{
  "num_hidden_layers": 11,
  "hidden_size": 192,
  "n_experts": 16,
  "experts_per_token": 4,
  "d_expert": 160,
  "d_shared_expert": 0,
  "hidden_act": "squared_relu",
  "moe_layers": [0, 1, 2, 3, 4, 5, 6, 7, 8, 9, 10],
  "router_score": "softmax",
  "normalize_top_k": true,
  "routed_scale": 2.0,
  "balance_loss": 0.00234,
  "balance_bias": false,
  "router_cosine_scale": 20.0,
  "init_std_router": 0.0145,
  "lr_router": 0.00164,
  "vocab_size": 2048,
  "norm": "rmsnorm",
  "norm_eps": 1e-05,
  "tie_word_embeddings": true,
  "optimizer": "adamw",
  "learning_rate": 0.00197,
  "beta1": 0.9,
  "beta2": 0.98,
  "batch_tokens": [65536, 131072],
  "max_seq_len": 2048,
  "train_tokens": 737700000,
  "max_steps": 8049,
  "dataset": "wikipedia_en"
}
Below are experts of layer 6 (counted from 0) of a mixture-of-experts language model. Rows are named router (the router's row for the expert), up (a neuron's input weights, with its number), down (a neuron's output weights, with its number) and show model dimensions 0-63. Each number is 50 + 12 x the weight over its row's rms, rounded and kept within 0 to 99.
After each expert's rows: "gets" lists some tokens that make up at least twice as much of what it gets as of all text. This comes from a sample of Wikipedia text that the model never trained on. Tokens count by the router's weight.

# expert 10
router:58 44 52 41 44 59 67 51 44 50 41 45 48 30 55 46 47 46 32 50 85 38 80 42 49 43 75 55 62 57 59 44 44 48 52 22 31 52 29 54 34 73 59 61 70 48 64 43 34 49 44 57 56 73 39 34 53 49 71 45 49 40 46 51
up0:59 60 48 35 60 59 58 62 62 72 58 30 36 56 37 32 48 47 69 44 49 53 72 55 68 36 41 26 46 60 57 55 57 49 60 63 54 41 62 52 49 52 48 56 54 30 47 40 48 56 56 71 46 55 52 52 68 44 49 51 61 44 42 54
down0:59 45 55 32 41 63 50 38 65 50 37 37 47 53 70 54 56 60 63 45 55 36 60 45 40 67 56 43 38 50 36 44 68 52 54 50 65 38 74 25 29 27 58 59 48 52 50 46 37 41 51 41 35 57 37 34 71 64 36 56 66 63 49 59
up1:65 49 60 73 52 46 52 52 33 68 62 52 70 46 62 60 70 66 49 56 48 71 69 32 60 55 34 50 32 58 35 57 21 59 69 47 45 40 40 37 48 46 60 63 71 43 49 55 59 61 61 37 72 63 72 55 61 39 43 58 36 64 44 74
down1:58 47 62 42 49 58 56 27 40 57 60 33 69 73 54 49 60 50 58 44 29 44 66 66 47 50 56 44 45 52 40 52 49 57 25 51 55 49 55 46 63 50 46 34 62 41 31 48 59 48 81 31 38 48 43 56 40 68 53 39 68 51 50 44
up2:29 65 53 56 56 71 24 68 52 32 61 56 46 55 58 56 43 63 36 47 58 38 46 40 53 58 53 34 43 45 45 49 56 44 52 59 77 46 55 44 40 37 63 36 64 46 26 48 71 55 53 52 50 51 58 56 59 46 55 63 36 51 45 56
down2:18 74 40 41 42 52 54 60 57 48 62 46 37 50 58 41 54 39 32 52 68 51 53 27 38 50 65 46 44 31 31 41 45 56 31 57 58 65 37 50 38 59 67 55 64 46 75 47 42 52 57 53 51 55 43 53 52 57 61 45 66 49 35 51
gets: "ed", "ing", " was", "er", "man", "ated"

# expert 6
router:37 41 67 14 39 49 48 61 48 58 60 67 55 34 54 71 41 40 38 62 50 30 60 39 53 50 55 63 55 57 54 33 61 41 66 60 48 47 52 52 49 43 42 44 51 41 21 30 55 52 71 52 47 55 56 64 60 43 62 28 58 13 41 44
up0:65 47 63 72 35 38 50 42 71 64 37 49 24 38 45 40 53 71 50 48 51 50 49 46 61 72 35 38 53 40 49 47 56 46 44 39 42 52 37 54 33 68 45 38 58 36 67 39 40 42 44 50 48 63 45 47 51 68 55 53 50 59 31 51
down0:44 54 52 54 48 33 45 39 41 51 57 32 59 48 36 61 47 70 71 47 47 71 63 53 51 53 53 47 36 52 37 59 65 55 59 47 67 73 81 56 49 68 43 58 57 48 52 38 52 54 56 46 49 36 44 63 45 35 59 59 54 49 31 40
up1:56 35 43 73 47 44 54 51 75 48 47 68 63 66 57 24 62 34 84 26 40 56 40 44 33 46 65 51 59 54 48 42 42 43 53 54 53 39 67 23 49 69 34 57 33 58 46 60 47 52 45 53 51 62 70 51 63 45 35 46 34 68 60 66
down1:51 63 77 39 56 43 51 49 55 44 27 77 10 52 53 39 57 41 34 41 36 47 58 42 44 66 45 31 41 60 50 39 59 20 59 24 49 43 56 54 49 51 62 69 66 52 28 60 45 34 44 49 58 47 61 41 57 49 54 62 31 42 64 65
up2:53 48 40 53 49 53 71 60 53 41 63 60 50 57 52 60 87 53 51 54 52 47 45 58 46 47 57 55 62 35 55 48 39 57 41 42 51 40 31 54 61 56 71 47 37 55 45 60 33 72 33 52 40 44 72 53 41 58 50 48 44 42 79 55
down2:61 64 27 66 53 52 45 20 59 44 31 31 37 53 66 50 36 76 39 63 47 33 61 62 51 44 67 61 62 50 69 48 43 69 28 68 48 51 34 51 39 44 47 42 25 47 39 59 32 45 33 54 51 47 45 58 40 41 37 40 59 31 45 32
gets: " and", " a", "ic", " of", "al", "ly"

# expert 12
router:60 49 57 47 33 80 37 74 45 31 60 42 23 61 55 60 46 37 24 63 63 46 76 51 62 54 55 40 51 35 66 63 45 41 49 40 39 65 67 51 39 52 39 53 47 58 71 41 54 53 73 44 43 53 46 40 43 42 58 31 38 51 48 48
up0:27 37 63 53 50 42 48 53 58 55 43 63 65 43 73 45 61 61 35 32 45 49 74 37 61 70 46 50 56 77 35 53 48 54 52 47 27 50 37 60 62 46 42 39 59 52 45 38 74 34 31 47 69 44 75 52 60 57 35 43 49 33 48 63
down0:66 41 47 55 62 64 73 43 47 45 40 46 37 50 62 46 46 52 45 32 73 53 60 49 56 47 42 41 46 46 23 47 66 78 44 56 80 70 62 54 49 37 66 21 50 55 48 57 42 47 42 48 32 44 39 58 56 62 40 52 63 47 41 68
up1:52 59 44 41 63 46 61 40 68 51 59 41 74 62 55 58 32 52 60 66 33 41 63 54 54 50 62 47 57 43 32 44 56 37 51 28 41 30 50 36 41 71 32 52 46 63 41 68 79 76 38 54 56 44 43 65 49 45 58 36 46 42 34 34
down1:46 31 59 26 54 62 34 50 51 55 37 63 59 43 44 52 38 70 37 51 44 42 49 49 66 46 39 50 52 53 37 41 47 53 53 44 39 58 25 56 34 59 55 36 62 64 60 77 33 53 60 36 47 46 49 43 51 67 36 26 53 51 47 60
up2:51 38 74 55 50 78 66 50 48 32 65 40 53 49 54 45 49 38 43 42 73 63 59 72 42 26 60 59 35 47 51 13 38 63 46 45 35 25 58 37 50 43 54 43 54 59 56 44 51 49 54 45 53 33 43 48 38 70 49 71 52 45 38 70
down2:35 40 59 49 43 68 57 59 55 34 44 47 47 44 41 50 31 47 26 76 41 72 47 64 45 41 38 36 69 56 54 46 54 45 40 57 63 27 48 59 59 40 23 29 70 47 52 82 36 45 56 42 43 48 64 53 43 49 51 48 45 53 50 40
gets: " ", " is", " he", " He", " st", " was"

# expert 1
router:52 63 53 44 43 14 76 48 58 50 70 57 54 38 49 69 65 51 58 39 50 43 72 40 63 43 56 32 56 61 49 42 35 42 54 65 47 65 53 36 58 73 42 55 38 53 34 37 36 49 49 53 40 36 63 54 48 40 33 51 52 53 84 13
up0:38 32 45 46 67 41 75 58 50 38 68 59 46 68 50 51 56 36 51 58 39 46 57 33 13 48 49 40 57 46 46 49 36 57 50 62 55 43 32 17 55 52 59 53 55 26 32 32 33 51 43 53 57 32 37 65 49 68 60 38 54 52 55 38
down0:73 57 53 48 66 38 50 49 47 65 45 43 67 58 56 44 61 49 56 42 39 47 50 45 64 55 56 63 32 17 53 45 54 53 35 43 53 53 42 54 48 43 41 49 29 54 51 59 50 28 50 57 42 42 40 64 72 52 63 60 60 33 58 36
up1:54 66 57 55 40 56 40 64 70 20 76 60 40 55 49 42 40 56 60 43 56 38 38 41 48 57 43 42 61 33 56 34 54 48 59 63 26 54 46 66 47 59 71 39 55 36 57 74 43 58 55 45 55 39 42 52 46 48 54 44 52 43 60 36
down1:46 46 63 35 49 51 73 36 41 60 43 40 48 60 57 56 54 60 50 64 61 47 44 60 46 57 56 47 52 48 32 85 56 42 48 47 62 53 68 44 35 37 42 42 64 56 61 68 58 41 52 52 54 50 42 51 75 37 71 56 59 47 69 36
up2:34 30 55 47 68 44 47 37 28 57 40 63 55 52 42 58 42 59 42 51 35 52 34 70 38 33 38 44 58 47 46 48 58 57 57 86 78 43 49 35 66 48 57 57 67 48 52 74 31 59 57 52 63 35 40 59 43 33 60 68 50 31 54 68
down2:60 51 52 63 35 48 55 68 25 43 18 62 42 39 76 47 52 32 54 50 54 40 41 53 50 56 45 60 42 54 38 39 40 48 55 49 55 85 62 53 50 46 47 46 47 56 64 53 54 59 51 73 53 54 38 32 42 56 47 68 59 64 51 80
gets: " the", "-", " |", " a", " and", "|"

# expert 8
router:56 43 29 37 43 40 47 14 33 62 47 43 73 47 33 55 42 36 54 45 70 40 56 44 48 41 56 38 47 50 65 42 41 66 80 54 99 51 56 48 36 83 62 60 34 62 52 55 34 36 46 42 56 51 52 73 49 26 46 54 64 51 58 45
up0:49 63 50 45 33 58 44 50 40 38 68 44 56 53 58 41 50 63 49 29 54 37 50 59 44 56 37 75 54 51 53 66 52 41 32 48 32 45 48 51 32 60 46 40 54 42 39 61 67 33 58 21 43 36 44 56 49 48 45 41 40 64 70 51
down0:62 20 49 38 54 55 40 43 53 36 73 50 40 49 53 36 56 63 60 46 60 47 59 61 57 40 47 44 58 53 51 69 33 62 49 65 55 45 32 41 30 51 22 42 52 54 40 69 63 35 66 55 61 66 49 39 45 61 53 34 46 54 55 45
up1:53 50 55 64 58 54 52 50 50 53 43 58 29 68 31 70 61 58 42 29 44 38 44 61 27 45 35 51 50 51 50 59 55 58 44 47 55 27 46 38 56 67 69 47 55 43 30 48 41 57 65 58 56 65 54 50 48 30 56 37 48 49 67 28
down1:54 56 64 40 49 61 53 35 43 41 57 43 74 56 29 56 50 42 71 59 46 41 64 36 46 33 54 39 62 52 13 38 71 59 69 47 45 57 40 58 75 45 47 46 57 54 33 19 47 53 62 35 57 48 28 46 46 49 41 59 62 61 53 46
up2:53 39 55 50 44 40 56 68 59 28 55 52 58 64 51 39 55 79 29 50 49 45 54 64 50 75 25 46 43 47 46 49 60 70 48 35 47 61 44 64 36 48 58 54 41 39 57 64 61 53 56 72 52 45 54 64 37 37 64 52 37 34 32 48
down2:75 71 71 48 45 68 54 51 49 50 35 52 46 76 63 33 40 62 57 55 60 55 42 51 41 40 56 61 43 58 54 37 32 42 60 30 50 69 25 52 38 58 44 39 42 50 67 62 47 50 58 60 47 66 65 40 30 58 57 38 47 37 63 51
gets: " |", "\n", " C", " his", " F", "al"

# expert 5
router:62 53 52 47 67 71 57 43 64 55 64 49 56 27 69 52 22 58 58 60 29 64 65 56 38 56 62 64 63 50 46 52 40 46 59 43 61 38 21 66 52 29 27 52 61 49 59 47 55 47 63 44 38 54 20 26 46 55 78 53 48 27 52 65
up0:45 35 64 57 50 53 46 37 46 58 63 45 39 61 56 52 49 41 87 41 78 33 35 21 52 70 47 72 54 39 30 51 53 45 44 54 42 49 41 59 59 58 48 56 29 45 45 37 29 55 30 47 41 74 56 65 63 64 60 49 40 51 29 40
down0:48 60 49 56 62 53 59 31 39 41 45 45 37 45 44 50 79 27 63 31 55 59 46 46 34 37 60 62 30 51 37 52 51 66 66 50 54 49 58 83 32 41 55 45 39 49 34 40 44 65 60 54 56 51 46 63 35 54 54 53 59 67 52 40
up1:65 55 56 68 59 58 44 57 44 59 55 49 58 51 57 35 63 42 79 50 49 68 57 43 55 58 49 49 50 39 35 53 51 59 63 58 42 39 63 42 67 66 50 40 31 51 24 73 71 74 38 42 54 65 48 57 56 52 48 50 61 76 38 27
down1:61 38 51 46 40 44 30 43 39 48 55 36 42 50 58 44 26 38 67 38 45 53 36 77 68 46 37 60 58 60 45 51 67 73 55 43 74 19 43 34 45 45 38 53 45 45 53 64 29 65 53 37 43 58 62 42 53 42 28 48 36 52 43 40
up2:57 57 32 50 56 60 55 68 52 38 21 34 77 46 56 47 58 30 40 24 67 55 45 49 35 58 38 55 55 49 52 29 40 38 39 63 52 33 50 47 50 48 56 48 51 57 41 69 58 62 40 43 40 46 58 41 46 45 71 50 47 73 61 40
down2:50 58 29 49 53 49 55 31 46 66 72 63 30 60 37 29 39 52 36 47 41 55 62 68 67 60 56 50 43 67 43 70 50 50 57 65 57 44 53 46 65 48 57 48 60 53 48 53 67 57 46 53 55 52 34 71 57 60 54 44 41 48 63 57
gets: "s", " S", " p", "c", "z", " P"

# expert 15
router:55 37 67 72 34 63 55 62 38 70 54 62 42 49 70 63 55 67 29 48 42 44 41 36 23 56 62 31 33 43 46 45 53 45 32 33 57 46 34 45 49 33 62 50 69 54 54 62 50 53 43 66 51 47 53 65 34 46 42 45 56 46 41 45
up0:55 67 49 47 41 42 26 60 64 45 35 52 42 58 47 66 31 52 46 57 67 47 46 23 58 41 39 32 50 57 54 53 58 56 45 51 34 42 54 55 46 57 75 48 57 48 38 41 56 23 53 48 51 44 40 64 83 65 57 70 48 44 49 62
down0:40 41 54 47 66 34 55 46 57 23 44 39 54 41 47 56 44 51 58 35 63 45 67 59 63 49 50 64 53 47 55 49 59 51 45 42 63 41 68 61 43 35 34 57 45 41 72 36 46 65 33 36 47 31 35 55 46 32 47 22 37 53 39 37
up1:56 55 48 47 45 41 33 43 35 61 60 44 50 43 34 48 28 68 61 33 58 86 57 54 54 46 56 27 31 34 63 57 46 49 29 43 69 60 41 61 57 53 70 51 43 28 53 53 63 53 47 65 42 48 35 64 38 75 55 52 59 55 51 77
down1:67 55 36 45 46 46 63 65 48 32 54 35 63 57 55 82 40 68 43 43 56 73 73 57 54 41 66 36 39 51 57 46 27 34 42 46 61 78 65 70 67 46 57 32 37 39 43 62 36 50 36 40 34 45 46 46 66 45 20 43 47 38 45 48
up2:70 56 54 59 51 42 34 68 40 63 58 66 53 50 53 24 26 48 56 36 66 52 59 56 32 64 37 65 57 62 48 47 63 72 49 53 37 54 69 44 39 67 33 54 47 58 55 53 54 46 80 25 32 70 57 45 32 53 59 67 41 46 58 51
down2:60 39 49 55 45 42 45 48 49 49 51 51 37 42 36 74 34 34 41 52 55 44 78 62 37 49 59 58 50 41 52 54 40 53 40 46 57 49 66 52 49 72 62 41 44 45 57 55 50 49 51 28 48 56 53 43 61 35 39 35 49 39 56 48
gets: "\n", " con", "re", "il", "duc", " re"

# expert 2
router:48 46 42 46 63 48 45 33 63 44 50 65 57 36 59 37 38 31 26 76 82 63 55 47 29 43 64 33 68 61 55 55 36 57 44 45 37 59 45 65 29 48 78 54 60 48 68 64 30 45 37 56 35 49 44 35 54 52 71 59 39 41 42 47
up0:58 62 70 52 58 67 58 44 45 36 50 60 54 35 57 53 33 35 50 45 38 36 52 43 84 69 36 54 45 44 48 64 80 45 33 61 26 28 87 53 61 55 38 55 52 53 45 54 48 41 34 40 60 59 56 44 63 51 45 32 46 55 56 51
down0:60 71 54 42 49 54 61 46 60 45 31 56 18 41 66 39 59 51 47 50 68 39 57 39 71 58 21 24 48 48 51 45 59 62 42 28 43 34 53 37 21 49 50 56 65 50 49 67 34 50 59 37 58 33 52 53 52 55 49 54 68 43 37 44
up1:56 66 53 49 57 77 36 51 72 27 70 54 51 40 26 49 47 54 68 70 51 43 51 55 69 48 53 32 55 67 31 57 47 50 43 37 32 50 48 34 59 45 54 29 32 58 50 34 47 45 57 58 40 59 56 49 64 69 54 51 59 44 52 47
down1:56 48 57 51 54 41 46 25 48 64 61 33 68 60 63 56 64 61 53 54 44 43 63 42 37 46 49 44 45 50 20 53 43 69 51 52 74 57 43 55 44 50 50 55 51 50 81 65 31 49 50 55 33 40 52 42 64 66 65 68 58 76 29 44
up2:33 66 45 80 58 53 41 61 36 45 45 30 53 43 51 26 67 48 45 70 28 34 47 65 63 37 55 69 43 59 37 56 73 52 60 65 53 31 55 51 40 65 32 49 42 54 71 58 53 45 63 38 51 58 55 23 45 53 40 47 50 61 49 58
down2:46 65 43 42 23 53 46 52 44 48 31 43 28 26 32 33 46 43 28 25 48 48 55 48 42 61 49 65 34 48 47 45 57 33 77 55 45 26 38 60 47 60 49 67 48 48 43 67 26 35 66 39 52 54 51 40 23 38 52 61 25 56 61 49
gets: "s", "\"", ")", "ation", "es", "ers"

# expert 4
router:77 35 44 30 53 66 42 39 71 60 30 59 60 24 15 49 56 52 38 50 62 11 72 57 61 55 53 54 41 55 54 46 40 53 26 37 43 58 24 50 59 46 38 37 56 47 62 32 42 52 58 36 57 45 63 40 64 37 63 41 41 35 55 34
up0:49 60 43 34 61 63 54 64 42 39 74 66 49 51 36 35 57 56 37 48 66 36 39 49 52 44 58 65 39 72 56 51 40 53 20 71 56 46 42 43 46 56 46 71 53 46 83 51 64 44 56 46 71 52 51 54 43 46 41 65 50 66 42 57
down0:46 52 51 51 32 51 38 59 58 59 64 43 42 52 51 51 62 51 26 37 72 43 45 53 60 62 48 49 62 54 51 58 57 46 27 57 61 38 42 49 24 39 57 49 47 71 56 57 24 45 31 65 20 55 39 50 57 80 56 44 49 63 44 81
up1:51 74 45 28 42 39 56 55 40 43 58 51 43 50 49 40 34 61 53 71 55 62 69 73 50 37 62 38 54 44 68 65 58 72 45 54 53 40 59 56 45 48 37 69 61 31 74 25 60 49 60 39 44 64 50 58 44 43 50 41 43 52 47 75
down1:51 64 36 62 57 67 44 67 47 47 53 41 44 55 70 64 41 61 31 75 47 40 42 32 36 42 59 40 33 55 55 56 61 42 45 52 47 63 74 47 20 54 20 50 42 53 77 60 42 37 51 53 39 60 40 70 52 44 75 63 43 45 31 74
up2:69 71 51 67 42 63 48 56 30 48 49 62 38 72 56 42 71 50 61 35 61 45 47 50 60 58 64 63 62 43 51 43 56 31 42 36 24 48 46 66 52 55 66 46 43 48 67 36 29 52 45 38 37 61 34 58 51 51 41 65 48 46 56 50
down2:52 53 53 34 66 63 43 52 27 66 39 42 53 44 54 63 58 51 31 42 66 55 48 34 33 55 47 42 46 54 45 67 58 22 43 66 19 45 46 43 42 49 64 59 35 26 53 28 60 65 59 62 42 56 38 55 60 62 44 55 45 59 76 69
gets: ",", "o", "u", "a", "e", "ro"

# expert 7
router:67 55 44 39 48 29 39 49 44 48 53 74 40 65 28 33 53 56 55 45 65 70 32 56 42 38 39 44 58 61 58 52 70 59 70 65 81 69 39 41 43 59 63 39 38 64 44 63 47 28 60 73 59 39 46 54 45 43 56 55 54 52 67 59
up0:54 55 55 51 51 44 43 67 40 36 53 42 34 62 54 34 44 40 64 56 43 47 57 50 51 66 33 74 47 48 54 40 27 44 36 55 55 65 58 47 52 47 53 67 49 54 70 48 53 42 57 55 19 49 47 48 43 63 59 45 54 42 44 79
down0:30 46 51 66 64 48 52 33 70 78 59 24 58 41 78 31 49 38 40 38 79 40 68 59 65 50 44 59 28 52 44 46 63 56 34 49 44 55 21 66 44 74 52 46 52 69 47 53 35 40 57 42 33 48 43 48 72 56 51 57 31 52 53 59
up1:55 38 46 61 46 69 65 58 64 60 51 58 52 27 76 48 66 53 29 51 52 52 27 62 33 62 58 60 58 26 58 53 58 65 54 39 64 59 49 61 52 59 42 73 65 38 67 40 26 48 39 61 70 44 77 42 53 71 53 39 35 53 57 66
down1:73 58 40 57 61 97 45 53 67 65 54 70 60 61 67 47 34 54 28 58 52 40 42 12 31 48 62 50 53 52 46 52 48 42 66 52 43 53 50 54 51 46 55 35 63 51 42 45 47 49 39 63 39 33 50 52 50 80 55 56 58 50 55 36
up2:54 50 56 70 74 66 41 64 56 48 66 46 58 73 48 22 56 39 45 42 27 51 51 34 48 68 32 61 38 56 25 47 53 38 39 46 78 56 52 62 64 57 59 43 61 35 63 57 51 45 40 26 69 42 55 26 33 50 59 30 41 69 65 50
down2:43 53 59 41 45 37 51 59 66 59 63 54 65 51 41 32 45 47 36 57 43 56 46 65 45 60 46 66 77 55 39 53 40 36 43 53 51 49 57 38 25 57 57 30 31 50 48 67 62 27 72 40 51 45 54 53 45 58 63 33 47 55 66 36
gets: " |", " 0", " 1", ";", " 2", " 3"

# expert 9
router:76 44 51 47 44 41 78 58 65 54 44 64 57 50 24 37 38 54 62 40 57 44 77 34 53 56 26 36 56 46 51 43 38 54 43 68 80 51 45 64 63 31 38 61 39 55 55 35 41 54 50 53 39 47 48 30 66 39 47 60 41 43 65 46
up0:38 48 49 48 51 44 68 40 43 61 22 51 54 37 64 57 53 63 39 62 34 34 38 47 58 37 75 40 33 49 50 53 29 77 60 50 62 37 59 46 36 46 52 71 57 13 35 24 41 50 49 52 54 53 53 43 31 79 39 52 48 29 46 21
down0:60 30 43 42 42 67 72 65 46 51 67 61 24 45 47 62 51 65 43 48 61 51 64 59 36 44 55 58 53 41 33 58 50 45 73 42 58 44 42 57 45 57 13 57 64 61 48 57 61 46 64 52 80 45 56 48 57 58 46 42 35 57 38 49
up1:47 52 59 62 44 63 23 61 35 52 54 33 44 66 54 43 87 37 40 38 37 57 48 36 68 53 53 36 65 51 37 42 58 33 43 58 56 56 33 48 43 52 51 50 54 41 59 57 25 45 28 51 53 52 51 46 60 30 40 67 59 46 53 52
down1:45 53 30 63 41 49 50 44 55 41 58 59 64 42 30 46 68 57 47 65 33 53 53 58 42 80 63 47 48 44 51 63 55 53 33 58 52 32 47 51 38 46 52 26 59 48 57 60 64 38 42 57 30 39 58 41 39 47 36 91 81 40 42 26
up2:39 66 53 42 49 49 41 35 69 53 49 33 46 70 43 46 48 49 25 44 33 49 31 51 53 71 47 62 33 51 43 45 43 55 63 37 54 19 32 53 61 41 51 43 38 54 60 48 51 33 53 62 68 54 51 47 47 59 43 56 27 36 50 45
down2:56 43 59 40 61 30 46 39 79 70 51 39 66 35 42 48 54 61 45 60 57 48 60 69 20 53 74 44 44 66 48 53 47 44 50 59 51 66 45 48 68 37 43 63 49 45 64 73 51 42 59 43 70 47 61 51 44 43 45 47 54 67 40 29
gets: " |", ".", "\n", ":", "|", "-"

# expert 13
router:39 41 48 56 44 62 48 45 71 40 40 64 58 53 57 48 59 45 49 57 17 24 54 25 52 59 46 48 54 46 78 35 37 36 58 58 30 46 47 54 21 37 22 31 51 60 46 58 62 40 50 54 47 57 51 47 44 65 51 26 43 40 35 38
up0:42 50 53 39 67 42 55 64 56 57 48 57 33 68 23 68 45 37 48 52 46 55 67 67 59 51 58 65 15 53 48 38 39 53 47 58 32 63 46 50 74 45 58 49 43 52 46 31 55 62 35 58 34 53 31 64 33 51 52 46 45 36 45 42
down0:58 49 64 60 61 66 61 58 46 66 40 31 63 49 61 57 44 63 54 31 56 36 42 54 30 46 47 47 49 43 39 60 70 42 66 71 61 43 37 59 53 49 50 58 60 52 46 53 67 26 18 62 60 54 56 29 58 65 51 43 44 72 67 39
up1:24 46 36 70 36 66 57 57 33 51 55 55 42 48 39 70 59 74 63 49 49 57 58 67 47 74 39 58 49 47 25 45 51 57 46 39 32 32 47 33 54 66 65 51 24 36 47 66 51 43 40 35 42 52 48 43 57 65 56 71 62 39 57 51
down1:55 28 75 68 48 68 68 43 67 38 42 63 47 56 55 49 59 31 54 61 36 35 37 58 24 55 63 36 63 74 52 53 33 57 35 56 64 58 42 57 40 68 51 53 47 40 56 53 44 44 48 22 65 47 64 36 70 43 54 49 67 60 55 60
up2:53 75 48 65 41 49 53 54 39 47 41 46 43 41 45 08 51 70 53 78 68 52 61 54 35 43 48 31 47 70 52 61 53 62 28 42 31 57 48 45 47 46 42 35 53 52 45 61 53 44 45 31 37 50 72 42 43 53 60 58 69 60 67 45
down2:53 40 42 62 54 47 39 68 42 52 58 54 34 40 58 43 54 67 33 49 40 49 47 57 65 28 44 34 47 49 40 30 43 42 47 41 46 51 48 38 39 46 56 42 54 45 59 18 64 70 55 58 64 53 38 32 62 64 40 79 42 40 58 53
gets: ".", "\n", " in", " of", " to", " for"

# expert 3
router:57 47 40 36 49 55 76 18 55 51 75 48 66 23 68 69 12 62 42 56 47 53 74 51 45 28 38 30 31 37 46 64 54 51 44 43 39 44 51 49 55 43 56 63 56 47 58 64 41 43 66 41 42 37 33 51 54 53 67 56 65 45 51 50
up0:55 45 67 44 58 36 44 57 41 62 61 48 59 47 51 59 62 53 46 32 55 44 29 23 52 51 69 63 67 78 63 24 59 46 43 60 41 48 39 43 51 60 40 31 55 44 60 43 43 74 60 58 49 52 69 59 42 36 17 49 43 47 58 56
down0:56 64 57 36 83 45 63 53 46 39 41 41 34 55 40 49 34 54 46 43 51 39 34 47 37 51 66 66 42 50 54 42 62 42 36 62 32 37 43 55 58 56 45 61 21 52 27 46 56 46 30 69 61 63 31 48 58 43 51 44 58 30 77 40
up1:42 75 49 55 68 41 39 50 45 32 74 53 47 66 50 50 47 38 54 33 50 40 68 46 60 59 46 80 45 49 46 33 58 63 54 63 30 42 41 70 62 58 51 53 42 36 54 47 37 63 45 56 39 52 43 51 63 43 24 51 46 47 62 49
down1:51 52 34 23 48 56 44 49 32 45 45 54 36 75 46 56 41 46 48 52 63 45 53 50 35 55 56 64 35 57 68 45 57 43 42 54 57 58 60 56 40 64 59 72 31 58 51 55 41 36 56 55 49 53 26 45 39 29 48 58 68 43 51 37
up2:50 43 68 49 47 17 63 50 60 60 34 54 90 71 53 36 40 37 46 60 45 53 40 60 60 53 52 45 65 52 52 34 31 69 47 45 49 37 66 65 40 37 33 58 44 56 26 47 64 48 41 47 33 45 41 41 60 44 32 46 38 42 56 42
down2:44 45 50 49 52 45 48 58 56 51 46 60 50 60 47 51 27 35 58 76 73 52 74 48 52 69 43 48 46 47 54 40 45 41 60 64 47 46 45 44 49 27 32 37 52 40 64 50 65 62 69 44 76 56 39 31 65 56 39 40 41 47 52 34
gets: "al", "in", "an", "n", "it", "on"

# expert 0
router:51 38 42 43 48 52 56 43 53 48 46 44 28 58 41 41 56 42 36 59 44 72 67 29 55 42 36 55 53 33 57 37 31 37 46 45 36 53 59 56 60 49 56 61 56 46 46 57 33 38 69 35 39 47 46 32 63 67 70 60 56 50 58 48
up0:49 57 53 44 55 43 62 58 53 52 45 50 52 53 47 43 31 46 84 56 27 53 57 49 49 55 65 28 57 63 50 58 44 68 45 43 41 35 52 67 19 46 33 65 52 65 41 60 44 63 49 56 60 53 43 78 48 63 35 30 34 48 54 33
down0:51 52 42 47 69 59 53 50 47 38 33 63 53 40 31 55 32 52 68 46 26 45 55 46 55 52 49 53 35 66 43 48 52 40 52 51 39 49 66 40 60 59 73 70 42 59 34 54 57 58 42 64 59 31 46 53 40 59 57 23 49 43 57 50
up1:42 58 67 55 59 64 81 42 66 25 58 48 43 58 55 41 44 49 47 58 68 54 40 49 42 28 37 55 38 36 67 54 43 60 58 59 53 51 38 37 45 46 48 55 65 47 51 51 35 47 65 54 48 48 53 67 52 68 49 49 40 52 57 78
down1:24 45 53 62 39 56 56 68 34 66 63 32 40 46 61 44 31 44 39 71 58 47 52 55 43 64 41 34 55 73 46 47 70 51 54 61 54 35 61 66 27 61 66 48 48 60 45 37 38 48 48 43 59 54 49 37 34 60 50 38 31 60 57 44
up2:54 76 60 43 53 73 67 40 41 32 45 59 59 28 59 55 61 55 38 30 69 43 56 57 58 45 42 63 38 47 74 50 70 48 66 52 59 45 38 54 81 59 44 45 61 47 37 41 37 44 49 44 52 45 67 57 54 47 33 45 36 45 72 29
down2:47 42 73 52 54 48 31 57 40 33 20 58 56 65 58 38 48 45 80 60 58 44 39 68 51 42 48 39 44 44 39 55 49 48 41 55 58 57 37 51 61 71 53 44 53 63 55 63 48 53 53 49 64 65 62 52 51 64 66 47 65 53 69 52
gets: " ", " 19", " K", " T", " 18", "20"